From a checkpoint of a small mixture-of-experts model trained on Wikipedia: 285M tokens.
Below are experts of layer 5 (counted from 0) of a mixture-of-experts language model. Rows are named router (the router's row for the expert) and show model dimensions 256-319. Each number is 500 + 40 x the weight over its row's rms, rounded and kept within 0 to 999. Numbers have three digits each.
Before each expert's rows: "gets" lists some tokens that make up at least twice as much of what it gets as of all text. This comes from a sample of Wikipedia text that the model never trained on. Tokens count by the router's weight.

# expert 9
gets: ",", " was", " the", " as", " is", " a"
router:531488472534510481433540447503506518525470498446492411459482584511478509529526502551552524522422578526471462478503453474416413594533505504457473493526516474497585506519477548527467513563499528

# expert 3
gets: "\n", "-", " a", "==", " However", " ."
router:471567524527488445554442534539399451486454551477488502602515489543496414466464475461503454487470505513497489521539459635504534395556491507501478533524487489496465499503509447462484527462518494

# expert 14
gets: " the", " on", " in", " his", "s", " In"
router:522503470522480556529476559581495586416552491497543492510469512579504490530497452513467486453469499514495471543562509520509388484533439448546504509540524496479525475488542547516476497475439524

# expert 15
gets: ".", "\n", " |", "'", ")", " ("
router:488514476485500476502553533405549462546505511497509452498530488521517467523454471429556532540442484446470471478401508469426523587513534531530547527518496528503491491521487513450566474416458549

# expert 0
gets: " ", "1", "9", "2", "0", "8"
router:533473453465521463499438528493483538504559460513495547498543433471522493511448535486548497496473403430554519530521493572545599466449456541474429503454562496438504494473551502469489522530485503

# expert 8
gets: " ", "–", " (", " season", " time", " year"
router:539475564520495494473492529474449473450462496386463483523493504475502525489483561544467478434511473496521529516437536567564526408494478482436602461405524438462468522479491467510557502560437577

# expert 10
gets: "2", "-", "3", "5", "4", "7"
router:485488475506497466538527467524533566511525502543487476462517476503540492484494514475478472520458491532494470497548510536469449429532549532481427446552535490454468487505543509498420544464414515

# expert 6
gets: "2", " over", " for", " m", " at", "–"
router:480523469478504575528485479436513517473492458531477552453610445438483432464528510526464523525494527477476450475514525442463501493504449541549476479484477525476441501466463509531487468540585506

# expert 13
gets: " in", " of", " and", " to", " by", " for"
router:521496493520501477571513512514475490470506512509525564515522519478474514519516475494474517454510553429486532555537501427520410525531455498511502500523517541520523521535436535487539498521508491

# expert 5
gets: "-", "6", "4", "5", "7", "3"
router:545490483490573470458470538555483475472485518472603466465469458471505524503530528530474506469382500558477539486554502557529521461474560541492521452466496527446527509489596504480480605462482463

# expert 1
gets: "\n", " a", " —", " were", " No", " Date"
router:520478524519494538516463539505483542549469377504486557500502549508475524558579491506494516530475485526513512400499462425516512494466535515505565565603453493576433469453474489504529522511482487